Experts of a small language model.
Size: 10 layers, width 768, 135M parameters.
Experts: 288 squared ReGLU neurons an expert, 4 picks a token, a softmax router.
Below are experts of layer 4 (counted from 0) of a mixture-of-experts language model. Rows are named router (the router's row for the expert), gate (a neuron's input weights, with its number), up (a neuron's input weights, with its number), down (a neuron's output weights, with its number) and show model dimensions 128-255. Each number is 128 + 32 x the weight over its row's rms, rounded and kept within 0 to 255.
Before each expert's rows: "gets" lists some tokens that make up at least twice as much of what it gets as of all text. This comes from a sample of Wikipedia text that the model never trained on. Tokens count by the router's weight.

# expert 1
gets: "=", ".", "\n\n", "\"", "a", " on"
router [161 170 132 111 145 127 165  79 152 132 133 109  94 151 176 164 139 145  91 144 116 110 102 146 144 111 100 137 130  53 138  90  70 120  92 129 140 138 147 150  88 149 104 122  68 150 164 139 151 162 120 150 165  93  87  79 166 104 157 101 132 110 115 131 178 153 164  99 188 125 207 139 155 168 157 138 110 122 103  65 103 107 124 139  70 133 118 154 101  83 173 111 148 147  85 122 146 133 155 118 103  87 117 133 101 110 150 108  84  85 137 106 123 129 103  67 132 114 167 146 106 128 120 149 176 141  97 114]
gate1 [ 87 165 183 151 149 156 142  90 155  95  93 117  96 208 138 105 115 104 168 122 116 125  94 107  87 118  73 161 130 164  89 173 134 117 136  87 148 157 178 130 171 188  84 143 196 126 136  62  96 172 121 118 163 140 123  97 143 145 147 114 112 136 125 125 157 112 170 155 159 145 122 114 117 127 141 104 172 110 125 125 118 107  93 100 151 105  95 170 132 121 153 185  80 154 102 121  77 144  89 173 107 157 125 139 157 149 144 116  90 100 136  93 133 152 145 123 171 115 137 157  94  76 130 110 139 153  97 108]
up1 [121 192  81  97 160 133 188 119 123 127 112  98  82  89  76 211 122 156  77 118 127 131  91  94 171  81 180 132  95  97 137 118 172 143  88 157 111 125 113 187 135  97 186 154 131 127  91 108 125 119 144 143 152  98 151 143 130 131 135 130 144 163 119 121 140 192 145 172  56  96 108 124 127 154 149 113 102 122 149 161 164 128 128 126 156 167 132 151 107 161 125 116  90 147 138 168 132 143  58 130  97 125 174 108 145  83 155 132 152 171  93 117 107 139 166 138  58 135 148 149 110 143 128 140 121 112 111 128]
down1 [123 179 124  60 110 138  42  83  80 131 158 119 175 168  84  96 158  78 130 112  73 122 143  97 187 132 141 138  87 100 155 115 162 120 107 162 116 142  66 148  92 168  86 107 109 105 129 141  92 123 112  96 126 134 121  69 141 155 108  83 131 118 167 113 151 157 126 101 107  82 110  90  85 140  88 137  86 128  79 114  60 196 133 113  91 199 158 166  94 108 124 115 147 102 125 150 157 154 178  97  89 117 196 136  84 134  79  87 120 114 113 150 117 121 145 125 113 162 127 153  81 117 133 101 105 125 115 164]
gate2 [179 157 173 130 189 120  99  93 153 108 121 167 109 150 155 194 161 165 124 143 125 133  95 146 138 167 120 177 121  78 171  71 173  81 111 114 101 131  51 114  96 130  80 116 119 113 163 146  86  84 161 128 150 123 129 132 109 136 133 104 130 133 144 101 118  78 141  94 111  70  97 144 168 145 151 188 105 139 113  89 125 149 174 118  93  48 164  94 124 116  74 178  92 103 120 140  86 149 108 178  66 133 135  70 150 119 142 136 120 168 101 125  75 156 122 130 116 137 158 157 135 143 117 113 150 108 132 125]
up2 [159 191 204 118 143 153 128 161  97 168 123 161  65 190 145  87 129 132 140 140 109  79 140 130 125  86 154 112 111 129  97 120  75 162 134 107 189  70 128 106 136 121 112 177 140  87 100 131 126 176 151 143 127 129 127 115 106 133  77 146  61 113  99 169 178 126 131 131 158 177 103 112 171  83 161  99 111 135 143 140 145 104 150 127 152 107  82 154 148 201  97 139 102 140 178 118 115 189 130 134 146 124 132  65 105 115 128 156 101  43 149 139 104 155 130 176 178 133 152  70 132 111  95 194 179  70 114 120]
down2 [128 161 111 101 153 128 159 113 170 135 193  97 146 103  83 137 170 125  86 135 123 129  73 164 149 118 147  75  79 100 125 127  89  79 133 140 145 154 124 162 144 113 140 147  82 178 131  99 144  52 138 148  49 121 142 164  83 175  78 162 131  93  85 157  79 172 108 154 139 178 155 146 112 105 154 130  97 110 123 166 101 102 170 145 129 108  95 132 154 154 135  75 117 165 105 132 145 152 138  90 107 116 146 108  83 153 150 208 146  99 157 154 134 142 128 138  62  89 177  95 126 115 102 124 110 183 129 175]
gate3 [126 192 120 154 105 150 105  97 125 116 111 105  92 145 103 106 113 146 140 107 118 112 169 147 145 224  89 113 141 127 160 199 189  96 124 106 105 156  87 164 116 157  62 116 153 104 185 106 152 163 177 146 117 118 159  96  95 174 104 148 143 140 153  65  88 146 120  87  78  94 132  56 171  27 130 111 144 185 123  74 108 148 137 163 101 121 128 137 103 155 167 126  95 115 107 138  66 139 171 140  99 155 174 116 124 103 144 142 160 157 130 184 161 114 128 116 164 122 132 125 131 125 127  79 124 116  96 130]
up3 [112 173  95  76 143  82  92 144 109 119 107 126 160 165 186 127 150 127 129 159 113 150 116  85 151 146 151 173  86 195  97 135 131 128 133 154 190 155 123  84 181 124 149 137  82 146 102 189  86 141 116  87  61 128  78  98 169 115  96 103  76 138 100 162  99 171 177 142  93 186 114  68 123 121 111 175 137 137 127 126 128 114 110 146 170 156 108 141  68 143 166 147 132 113  93  86  97 117 147 189 183 188 143 101 158  95 193  91 133 146 123  21 125 112 168 171  75 140  99 105  97 133 148 122 111 173 124  93]
down3 [118  60 177 178 101 103 162 139  95 118 127 134  74 156  99  56  98 139 169 174 151 139 162 168 122 111  85  86 121 132 112 154 155 158 129  72  99 177 100  81 130  97 163 117 104 138 119 109 132  65 157 101 116  88 135 154 175 166 103  96 183 161 157 134 119  98 142 138 162 154 136 122 118 169 135 126 133 134 163 136 148  58 150  93 141  91  90  70 201 111 132 136  68 172 133 142  72 145  85 135 137 157 170 122 154 111 102 132  94 143 164 145 107 148 140  83 155 147 138 198 178 120 143 104  72 120 170 128]
gate4 [126 124 151 137 131 102 175 111 143 134 136 158 110 123 118 106 158  88 130 138 138 165 107  52 177 135  45  95 165 156  86 125 103 159  93 188 118 109 159 122 114 136 149 182 109 187 100 105 124 127 132 112 124 114 138 165 141 180 177  66 123 105 177 135 118 183 188 144 146 170 105 148 135 146 115 132 150 113 131 120 160 104 102 129 141 107 141 159 122  94 137 130  99  60 132 174 124  97 105 154 114 133 127 130  60  85 132 198 100 129 125  73 137  80 108 131  60 134  91  89 169 131 158  84 135 169  94 152]
up4 [184 177 160 124 130 128 150 108 138 166 110  82 123  98 129 129  41 107 156 137  77 121  41  98 149 114 142 140 157 126 150 137 146 141 173 175 141  89 124 117 109 140 132 132 133 186 113 167 202 169 139 153 136 106 115 116  99 139 132  98 152  92 158 120 147  17 143 157  75 148 130 120 155 173 126 133 131 124 114 155 166 163 128  91  90  42 132 164 128 142 125  88  96 164  92  98 173  99  89 143 135  91 210 165  66 101 182 149 130 157 137  95 118 157 150 125 133 105 128 123 115 137 142 125 107 164 157  58]
down4 [148 135 115  81 122 152 182 125 155 148 127 146 125 174 118 166 102 203 132 105 113 129 132 125  69 157 148 133 129  92 138 145 122  86  95 165 161 148 158 122 146  94  70 134 107 131 101 152  91 157 129 173  91  51 128 102  79  95  81 133 123 150 120 136 183  92 101  98 118  78 133 106 140 138 152 129 147 150  88 121  73  96 130 107  70 133 158 134 117 123 122 112 198 132 141  93 106 113 108 136 121 104 155 149 104 141 135 159  98 105 134 127  93 221 130  91  74 134  92 147 111  93  93  78 114 144 152 131]

# expert 13
gets: ".", ")", "\n\n", "L", " 18", " ="
router [141 136 103 147 144 119 216 123 120 116 124  92  96 109 118  93 104 139  85 126  99  65 197 120  66 145  84 160 178 123 145 150 124 110  70 147 112  71 126 129  56 138 159 112 146 154 173 109 115 186 132 145 144  79  72  94  80 104 106 122  33 171 111 179 150 122 106 104 120 149 157 127 110 105 160 176 145  99 172 124 141 110 152  73 136 118  93 132  82 171 145 123 131 156 150 112 146 145 143 163  71 120 107  96  92 130 125 104 120 129 119 104  94  99 153  94 162 135 164 112  99 127  97 126 145 136 100 168]
gate1 [110 138 104 157  91 109 167 142 134 114 132 123 125 111 109  95 172 155 162 180  98 118 121  84  54  98  85 105  91 174  87 119 190  99 137  87 148  72 139 110 122 107 126  94 102 101 160 118 100 226 102 174 104 149 173 102 122 155 133  75 129 112 101 154  99 162 140 168 106 142  90 161 111 133 135 145  93 168 134 153 132 168 166  94 134 150 117 126  96 103  62 148 171 143 123 210  81  83  91 143 147 153 113 111 102 122 171  92 164 158 110 100 123 154 125 173 153 154 170  97 162 126 146 142  98 111 119 144]
up1 [157  93 151  92 156 139 140 125 115 111 114 134 175 112  68  48 126  99  79 174 120  88 169 149 132 173 135 119 137 147 131 125  88  51 111 121  46 159 156 136  86 126  70 114 121 173  99 134 178 124 177 140 132 117 134 197 154 143 144 109 140  84  77  96  89 158  58 114 121 111 169  99 135  99 146 183 167  72 162 136 144 108 102 114 137 132 142  82 166 187 119 119 126 129  73 119 150  82 140 129 124 152 137 124 148  92  67  76 143 132  96  69 177  87  85 121  92 119  83 140 151  73 106 110 108 162 142 134]
down1 [102  88 123  96 122 105 135 151 146 134 134 161  98 104 107 153 124 175 105 115 166  95 186 155 126 108  89 170  85  75 181 189 125 155  91 152 122  89 167 120  45 123 123 113 156 125 117 138 138 167 199 188 116 118 137 131 142 173 170 135 141 139 139 162 130 105 172  96 109 123 145 182 119  82  89 171 103 155 121 107 130 160 155 156 145 131 104  84  97 116 102 157 150 108  92 118 162 233  87 149  91 119 158 158 145 177 137 146 116 114  97 110  86 117  93 179 135 156  64 107 102 101 113 154  92  95 124 124]
gate2 [132 110 144 119 131 140 202 141 159 114 103 117  88 109 154 113 171  97 123 127 115 156  88 109  83 129 119 103 192 189  94 147 197  98  98 136 112  99 150  86 127 138 130 147  99  52 127 161  76  75 120 109 104 142 131 116 174 166 140 116  61  75 107 126  88  85 146 105 106 123 105 145 177 110 100 116 127 154 155 114 133 125  82 149 186 130 138  64 185 145 144 135 138 150 164 140  92 174 137 175  97  78 103 131 166  89 121  66 129 156  89 125  94 103  95 124 102 121 114 101 157 104  99 115 133  86  87 174]
up2 [140 102 141 121 147 172  97 134  80 107 105  62 118 138 120  81 132 106 145 156 129 164 167 130 148 185 157 103 150 129  75 150 143  78 128 145 135 141 122 126 189 101 108 165 130 105 140 104  98 118  89  67 179 150 101 132 105 126  80 132 171 135 113 102 116  96 106 158 140 167 144  65  88 120 179 142 124 130 159 161 134 111  82 134  99  67 101  93 168 119 147 167 131 166 140 102 121 111  93  78 158 129 129 107 147 136  74 106 141 211 126  98 168 133  98 115  64  92 153  98  99 157  71  91 111 159 105 111]
down2 [ 35 141 240 167  95  85 116 163 138 111 137 113 102 114 120 105 137 190 182 119 140 128 152 105  70 139 134 170 146 156 145 104 109 141 119 104 130 101  81 170 144 175 162 155 109 160 136 152 132 177 145 107 117 125 174 104 134 116 172  94 136 120 148 105 139 133 128 146 149 111 113 164 136 142 122  90  91  98 107 105 112 147 158  96 159 177 151 222 134 163 118 148 178 128 148 138 165 158 138 128 158 124 102 147 108 181 127 134 144 141 151 141 131 118 126 120 139 102 147 125 122 131 164 127 130 133  96 173]
gate3 [169  95 135 187 174 180 107 196 156  82 122 114 154  78 167 119 149 156 165  76 115 154 141  64 121 126  99 121 117 120 106 133 101 156 141 137 106 117 203 129 125 111  96 151 151 146 139  68 106  95  90 157 103  89 127 134 115 169 137 161  67 112 137 124  78 160 181 104 153 160 198 107 133 106 204 122 165 116  78 188 122  41 177  92 128 163 162 185 161 141 106 134 128  98  82 135 147  73  98 172 112 150 227 122  63  93  97 128 146 141 166 132 120 104 181 152 137  94 114 115 148 119 163 121 111 109 103 155]
up3 [ 90 170 144 133  98 117 130 134 168 120 100 118 107 155 118  98 158 125 129 134 142 109 118 106 121 130 130 117  85  55 180 146 123 146 156 170 171 147 100 129  93  97 165 148  64 156 152 184 148 117 138 117 189 165 125 126 142 121  95 127 152 142  85 174 158 154 153  91 123 199  60 117 195 138 110 166 158 129 153 153 160 123  72 114 100 132  86  94  96 155 135 134 111 142 176 131 124 106 123  72 127 119 140 133 123  73 148 143 107  98 106 122 136 115 122  75 140 144  90 111 145  71 115 117 141 179 141  98]
down3 [118 171  88 140 113 130 123 116 135 122 187 143  97  87  97 118  75 226 138 127 128 147 118 113 173 118 158  99  90 142 134  68 182 135 189 137 125  90  89 101  97 160 129 139 136 113 119 135 131 192 110  47 141 130 185  95 126 151 147 142 147 102 154 168 146 115 147 142 166 211 156 215 113 160 147  84 108 151 150 141 166 112 133 106 152 170  89 132  98 104 166 117  74 202 153  37  86 117 119 163 154 155  76 170 143 112  78 101 133 113 155 180 138 150  85 102 121 162 122 132 101  97 121 139 140 125  76 128]
gate4 [179 111  86 169 108 178 139 104 109  96 140 102 147 143 212 120 136 101 120 135 106 126 103 139 121 109 162 137 174 160 125 157 146 129 107 118 212 114 124 181 110 126 115 111 165 140 114 147 137 141 148 100 119 136  84 128 153 139 123 167 133 116 122 145  92 162 126  64 147 101 163 128 140 153 134 117 101 137 107 161 142 103 129 113  73 160 169 151  29 154  97  97 170 131 141 137 154 179 149 183 130  43  86 177 190 119 129 169 131 125 143 134  97  89 151 110 219  83 130 134 175 157 141  97 109 118 117 148]
up4 [147 212  91 135 136 148 147 113 155 110 182 121 129 152 141 132 107 136 132 168 142 100 129  98 114 125 115 131 119 169 116 135  92 148 144 114 135  79 135 111  77 128 198  76  99 164  95 121 119 139 189 119 107 146 113 115 106 127 169 121  88 149 148  96 146 124 143 122 122  95 131  84 117 100 155 103 145 121 146 113 143 169 128 190 132  86 170 169  79 140 182 100 156  80 124 146 142 144 127 174 117 162 114 147 149  67  94 113  44 145  81 124 153 182 135 122  99 130  98 156 118 114 142 177 142 153 130 129]
down4 [174 110 110 118 157 187 141 139 101 126 176 167 139 131  97 154 121 110 135 145 132 165 105 142  32 116 169 187 133 121 100 176 105 187 154 159 170 169 122 152  83 127 123  93 114  84 134 137 167 106  97 201 161 176 119 117 117 171 125 177 185 136 110 163  82 128 131 114  57 108 113 129  97 115 147 168 160 153 131 168 151 146 178 134 144  79 116 138 143 135 146 146 130 101 111 100 116 114  58  85  95 117 173 133  96 119 131 176 119 118  81  99  90  95  87  89 160  85  85  89 121 102 100 155 135 123 177 126]

# expert 0
gets: " |", ":", ";", " is", " was", " New"
router [ 79 142  99  70 124  64 126 123  77 140 136 147 172  81 132 130 152 140 166 144  92 164  95 121 146 142  98 166 133 113 115 134 144 132  96 142 162 104  90 147 113  83 162  93  85 149 146  99 122 112 123 105 121 125  87 122 110 127 155 150 129 144 144 200  97 125 143 141  94 110 186  82 123 205  94 163 155 135  88 170 129 117 192 167 141 121  74 127 116  89 144 192 124 149 134  65 163 150 125 115 112 128 105 116 200 127 154  96 143 118  67 155 145  96 106  82 135 170 144 107  80 135 111 108 186 163 118 127]
gate1 [135  78 100 111 188 115 131 144 127 123 102 111 130 112 113  70  80  71 165 120 152 165  56  88 209 126  65  81 134  77 194 127  89 132 127 126 141 130 140 139 130 114 163 184 103 156  82 100 130 196 155  68 138 136 126 160 147 118  73  56 151 112 194 154 177 149 145 117 161 129  80 151  81  90  96 161  93 134  83  93 125 102 154 238 124 139 120 184 172 162 138 169 181 115 201  78 144 133 116 132 149  87 160  97 113 179  84 115  74 144 143 123 120 127 136  98  79 158  47 108 139 128 167 130 135  94 121 120]
up1 [156 195 128 147 189 113 105 107  40 101 129 167 103 184 166  85 116  97 140 108 139 154 168 122 166 170 138 112 178 114 155 141 166 165 114  66 129 154 133 165 150 174 175 157  29 145 173  92 123 126 187 135 126 145  92 115 145  72  80 146 143 157 136  71 109  85 130 149 141 143 188 119 131 151 141 142 105 144 106 134  78 104 115  95 128 152 137 201 148 177 115 111 155 126 137 133 170 114 117 153 127 177 174 143 106 166 108  84 161 121  91 166 154  88 111 121 174  85 121 142  97  86 117  95 130  90 159 201]
down1 [ 82 169 128 102 127 172 106 119  91  46 180 171 144  66 141 112 163  78 151 115 104 123 142 100 162  93 125 126 111 131 106 139 105 162  51  77 119 117 174 154  87  88 154 101 148 106 131 111 161 129 104 174 150 106 150 140  61 118  87 105 129 104 128 158 160 155 133 170 162  86 173 107 118  82 126 151  72  67 123 116 157 190 110  91 159  97 163 142  80 176 171 148 107 105 116 143 120 103 122 154 108 104  98  94 174  96  94 103 132  62 119  96 157  99  86 177  81 140 102 101 102 111 114 167 168 122 132 106]
gate2 [153  70 168 114 126 123 180 121  92 133 142 108 169 138  70 137 149 119 146 105 142 160 126  82 110 113 125 106 165 104  99  76 135 197 102 136 138 129  96 174  97 133 119 161 149 158 149  98 121 160  96 133 134 135 159 157 156 116  97 181 184 125 105  93 121 138 189 168 146 156 165 150  95  98 120 145 159 144 116  94 164 128 121  61  59 167 150 114  67 136 132 151  91 131 101 115 155 138 177  75 128  94  97 132 163 118 194  98 139 107 186 165 145 104  83  92 104 125 125 151  87 142  82 132 107 103 153 102]
up2 [177 132 110  87 128 144 161 166 153 141 137 128  95 141 113 133 111 135 151 119  97 123  97 141 105 132 129 115 124  72  75 115 150 151  96  87 135 174 151  96  98  91 107 124 173  92  85  77 130 139 186 135  92 135 164 135 145 125 131 125 104 157 129  78 147 109 176 135 118  94 174 133 150 121 109  94 153 186 126 168 128  80 153  81 151 182 122 132 120 119 134 159 158 136 109 154  87 158 157 122 132 153 139 136 131 142 143 107 152 170 153 145 177 112 182 153  98 182 111  95  80 149 148 192 110 158  80 151]
down2 [161  82 104 151  90 164 127 114 159  90 125  79  93 118 109 114 103 120 162 104 161 114 139  85 111 171 112 130 114  91 169 146  94 101 115 147 112  91 187  67 122 104 131 148 114 132  98 157 117  93 182 175 103 193 152 133 171 141 137 158 151 127 102 130 167 117  97 132 147 163 150 125 147 124  84 149 103  83 108 139 127 100  94 132 123 123 119 134 125 139 125 130 121 163 104 123 143 109 125  93 114 148 163 113  86 122 148 127 138  76 169 112 135 136 163 147 127  81 100 154 144 168 134 124  71 165  86 117]
gate3 [136 113 136 136 143 183  72 148 105 109 159  80 135 106  90 189 160 121 158  65 136 131 101 137 117 172 167 147  70  75 153 108 164 119 122 144 154 179 134 111 150 106 167 127 116 168 129 114  97 143 106  92 158 122 149 174  89  96  70 125 145 106  78  82 178 120 106 142 126 118 151 139  87  88 106 200 102 132 124 103 123 110 202 123 112 121 137 119 157 122 190  88  94 183 188 147 136 137 164 105 120 150 106 133 135 182 135  94 104  89 118 137 152  97 102  47  71 191  67 138 100 122 170 151 165 146 156 141]
up3 [210 161 117 118 100  96 105 152 129 159  92 130 114 143 102 132 160  66 130 105 176 110  77 106 147 134  72 153 161 111 105 156 115 152 164 128 132 171  91  87 132 137 206 100 128 128 131 103  95 116 123 127 165  76  80  89 120  46 133 116 114 116 117 148 130  70 133 132 102 132 174 141 114  67 125 158 133 137 140 122  75 143 143 166  94 135 139  98 160 108 157 114 101 147 117 178 123 171  85 133  85 141 176 139  93  90  89 155 138 106 124 124 140  94 169 113 180  88 158  66 141 134 141  74 110 131  90 124]
down3 [105 134 172 198 120 114  99 128 147  66 138 145 136 188 161 135  93 130 174 130 133 138 140 100 139 171 159 113 145 113 110 136 141 136  67 140 124 184 107 177 141 125 143 104  91 156  74 184 157 134 200 130  91 153  91 128 109 131  70 146 166 168 128  88 160  70 150  72 169 150 175 100 117 114 141 164 156  79 117 105 198 160 125 142 201 135 146  64 126 111 125 164 120 117 143 177 134 105 164 124 139 148 160  93 114  86 138  77 132 208 143 120 141 100 154 117  95 154 104 122  78  91 115 131 115  84 105 119]
gate4 [ 91 108 140 117 100 122 135 169  98 145 176 134 147 145 100 105 137  86 129 132 131 166 126 168 214 177 125 203 164 113 106 118  88  99 129 115 124 101  55 165 138 126  74 155 119 126 105  96 100  86 118 114  73 138 201 145 128 165 118 109 116 180 155 174 165  99 112 133  83  85 146 172  98 166 151 195 176  82 142  99 131 112 152 155 167 131 108 136 147  94 125  88 122 126 130 108 135 158 137 118  98  65 122 106 130 150 119 178  96  95 167 141 205  84 156 136  49  91 128 139 118 117 156 165 131 161 154 113]
up4 [149 133 169  75 166 157 165  92 169 144  86 115 144 137 168 150 161 156 174  91 137 147 146 112 110  85 129  89  21 151 112 149 159 112 137 148 131 186  96  73 148 140 101 151 127 109 134 104 148 126 151 140 149 138 110 129 170  87  65  82 130 161 160 130 197 127  86  80 113 119 132 141 150 165 128 101 127  92 160 110 141  71  98 125 156 132 150 114 121  94  91  88 120 176 102 163 139  67 151 214  70 122 110 125 126 118 113 117  69 138 132  98 103 156  92 161 121 105 165 107 135 162 132  57  97 153 144 120]
down4 [111 138 118 157 144 149 103 113 169 134 128 142 113 174 188 128  40 114 179  98 108 112 125 102 131  75 165 129 146 114 125 135 107 108 141 201 154  86 144  91 116 135 212 164  65 131 152 188 108 146 117 124 134  59 128 198  96 154 190  88 119 129 142 145 132 130  98 162 137 114 191 148 116 126 157 171 175 122 176 147  94 120 183 120 121 175 121 133 105 128 148  90  53 115 118 154 115 165  99 183 116 102 140 125 103 127 126  77 115 124 142  77 180 132  78 177  87 110 112  93 100 181 108 140 148 185 159 130]

# expert 3
gets: ",", " the", " that", "  ", " his", "The"
router [156 115 127 176 149 113 136 121 136 120 139 113 150 165 174 158 129 108 130 149 100 132 130  77  94 123 153 128 190 160 182  58 146 143 102 241 172 169 131 171 129  94  96 138 135 130 109 143 153 178 150 153 173 165  86  74 147 118 137  94   6 170 150 148 165 118 117 136 145 159 146 139  84  87 128 150 123 172 133 101  91 111 113 213 121 161 102 107  76 121 132  90 118 159 107 133 148 160 153 135 141 152 108 110 116 150 123 157 148 136  92 121  96 108 160  76 114 129  92 121 124  94  85 121 111 138 119 146]
gate1 [ 94 130 116  97 126  89  87 165 103 186 147 128  75 113 174 112 117 103  92  98 171  69 135 156 180 122 129 191 160 111 134  81 231 166 178 157  80 127 126 128 127 167 145 136 130  84 150 134 168  70 140 110 184 134 120  70 137  95 128 184  61  95 120 106  72 110 145 157 102 137 110 177 152 133  64 102 125 177 139  95 134 138 174 147 176 168 145 136  61 131  97 148 139 179 140 109  68  94 188 122 125 169 110 156 109  84 151  90 165 160 107  85 137 157 135 136 162 104 140 123 134 125 146 162 128  98 170 132]
up1 [106 112 103 162 129  80 146 147 142  86 124 128 150 105 144 132 184 141 124  92 200 114 120 177 120  84 116 150 175 127 149 118 138 118 127 175 126 179 107  97 121 103 132 116 152 136 104 154 153  87 130 115 138 153 166 161 129 135 146 141 119 159 132  96 122  87 144 155 126 117 117 137  77 116  95  89 131  57 166 107 116 174 153  89  99 104 150 126 134 147 116 118  99 116 107 119 108 104 113  98 145 113 108  58  61 147 106  23  87 109 161 136 130 157 153 159 176 126 136 137 197  99 137 169 127 111 157 111]
down1 [ 58 110  89 160 127 172 132 119 106 145 113 109 112  92  90 139 103 152 111 105 112 159 161 105 104 101 112 116 152 116 137 118 116 123 106 123 113 125 100 136  73  18 114 135 130 129 164  61 119  89 151  49 111 153 158 122 121  93  81 161  76 167 123 121 131 111  96 131 174 114 141  88 139 137 131 147 132 146 100 122 187 133 106  95 172 134  72 145 135 148 119  92  73  86 165 142  90  98 120 159 139 177 119 149 190 210 144 170 159 124 129 130 128 145  81  79 139 105 144  88 167 122 172 108 150 121  67 203]
gate2 [220 141 117 152 158 109  76 195 117 168 121  83 137  99 184 166 146 126 129 175 143 152 157 125 119 135  95  87 177  72 163  82 118 154 158 146 137 144 154 124 157 113 123 115 146 134 113 104 102 128 162 120  72 133 134 138  75  81  99  32  77 182 134 120  87 126 140 106 128  90 163 119  96  74 143 113  81 156  92  92 195 124  80 119 133 121 153 126  90 136 163 144 173 154 127 149  87 114 130 131 142 165 106 136 127 142 191 137  75 126 157 128 109  87 157 153 123 189  81 135 162 161 156  79 104 152 119 123]
up2 [161 116 205  91 154 117 112 173  95 130 131 118 114 108 116 168 138 122 103 136  97  89 110 168 144 140 115 112 175 153 108 141 113 131 142 102 155 153  87 166 140  93 146 161  79  88  88 136  91 101 130 229 109 135 139 116 161 116 137 181 108 118 137 156 200 136 131 189  98 131  91  68 183 162 138 146 130 124 166 177 129 177 124 110 107 147 149 141 109 100  60 112  27  50 130 131 135 144 161 120 148 133  80 155 155 127 182 119 124 106 178 107 127 112 145 132  68 184  91  65 126 145 112 117 119 181 150 155]
down2 [ 84 138 197 139 120 104 110 133 116 148 120 158 151 149 151 145  75 166 100 118 150 131 140  89 157  54 164  76 136  64 171 122 115  94 129  92 102 155  61 172 139 158 124  31 116 115 112 172 150 100 158 133 118  98  61 108  73 136 130 159 126 185 148 118 126 142 162 117 149 149  92  91 190 148  82  76 157 148 122 109 108 172 105 105 145 162 122  96 102 143 139 132 133 135 155 114 118 121 134  97 145  66 148  98 122 114 158 155 108 142 160 159  64 108  91 156 199 121 123 112 103 152 154  72 145 106 156 123]
gate3 [157 151  86  90 114  82  97 121 112  96 166 110 102  62 141 105 112 247 130 125 195 129 101 159 108 117  95 148 129 187 114 204 127 147  74 106 119 125  66 113 145 147 134 169 163 135 135 119 134 144 173  48 100  83 139  96 119 175  98 138 113 159 162 147  93 123 161 133 179 133 123  93  81  98 121 170 140 158 128 114 135 112 102 136  93 115 110 131  87 167 158 190 148 197 151 172 127 124 107 116 126  98  91 112 112 107 136 159 114 170 165 169 119 142 125  85  68  63 143 130 125 187 163  87 158 142 128  88]
up3 [152 129  99 139 120 117 119 176 133  96 179 154 117 111  49  75 113 152  97 189  94 157 103 136 213  62 141 195  41 111 163 168 181 158  76 130 163  98 120 117 140 131 106 216 119 172 193  97  88 128 142 113 143  82  91 110  91 131 134 130 135 157 117 159  91 182  94 130 135  71 127 126  77 126 117 155  95 166 106 100 168 159 116 187 115 142 134 143 117 127 135 129 149 116 153 109 115 175 109 141 124 120 101 131  99  60 107 134 180 152  92 174 149 103 113 121  47 110 151 165  86 161 149  64 154 160 126 168]
down3 [137 189 143 100 106 148 150  98 122 173  86  63 106 169  68 214 106 125 117 155 178  97 101 169 133 131 144 108 124 195 125 128  83  91  80  98 109 151 165 145 167 102 121 102  88 116 123 128  76 141 102 119 147 172  91  53 165 183  98 136  74  87  88 124 129 133 132 136  90 163 128 134 208 123 134 168  94 152 122 105  93  79 116 113 141 143  82 138 120 127 176  93 158 111  49 134 104 156 161 136  98 132 134  79 126 142 107 151 165 119 130 172 171  73 113 135  64 153 138 134 119 157 142 128 161 139 137 194]
gate4 [175 165  99 151 145 147  83  75 149 123 143 138 145 158 154 145 159  91 180 112 150  91 127 184 222 114  93 125  76 117 110 118 176 124 125 145 139 142 119 132 152 146  88 210 143  90  84 109 150 100 130 109 142  57 153 129 132 124  95 107 137 150 104 100 211 104  96 100 206 116 173 107 181 114 131 135  61  91  80 106 113 129 156 124 163 152 142 187  60 151  58  64 163 121 185 170  93 103 132 133 124 152 102 111  84 108 114 113 136 157 170 112  69 115 141 127 155 158 123 188 126 107 155 135 143 134 125 120]
up4 [107 184  77 117 109  76 134 133 172  80 110 170 162  66 161 126  95 141 152 151 105 139 136 199 184 129 139 132  51 132 101 165 109 163 132  31 199 132 139 146  95 233 189 121 144  83 154 151 132 152 156 137 181 177 121 180 146 122 135 140  93 177 115 151  99 143 105 110 158 173 136 214  99 146 104 154 160 152 123 151 161 130 152  51  76 127 138 132 105  76  91 255 122 159 103 151 159 164  81 149 123 155 111 100  72 112 173 105 120 101 135 126 123 119 150 132 135 141 167 122 124 133 114 131 109 138 148 137]
down4 [131 102 155  94 130 141 155 133 151 128 113 138  85 119 152 115 151 148 116 168  89 105 144 169 140 100 147 110 195 160  80 173  88 156 133 125 116 114 132 120 102 201 134 167 126 166 138  41 140 165 100 184 148 102  70 125  86  67 102 183 109 161  79 105 118 139 158 183 117 185 121 102 173 128 115 153 147 152 149 161 188 135 157  66 173 205 137 137 114 164 134  83 115 151 163 137 111 170 195 148 126 100 167 115  77  69 102 138 159 167 168 166 182 170 110 119 139 140 117 142 154  74 141 110 117 130 108 158]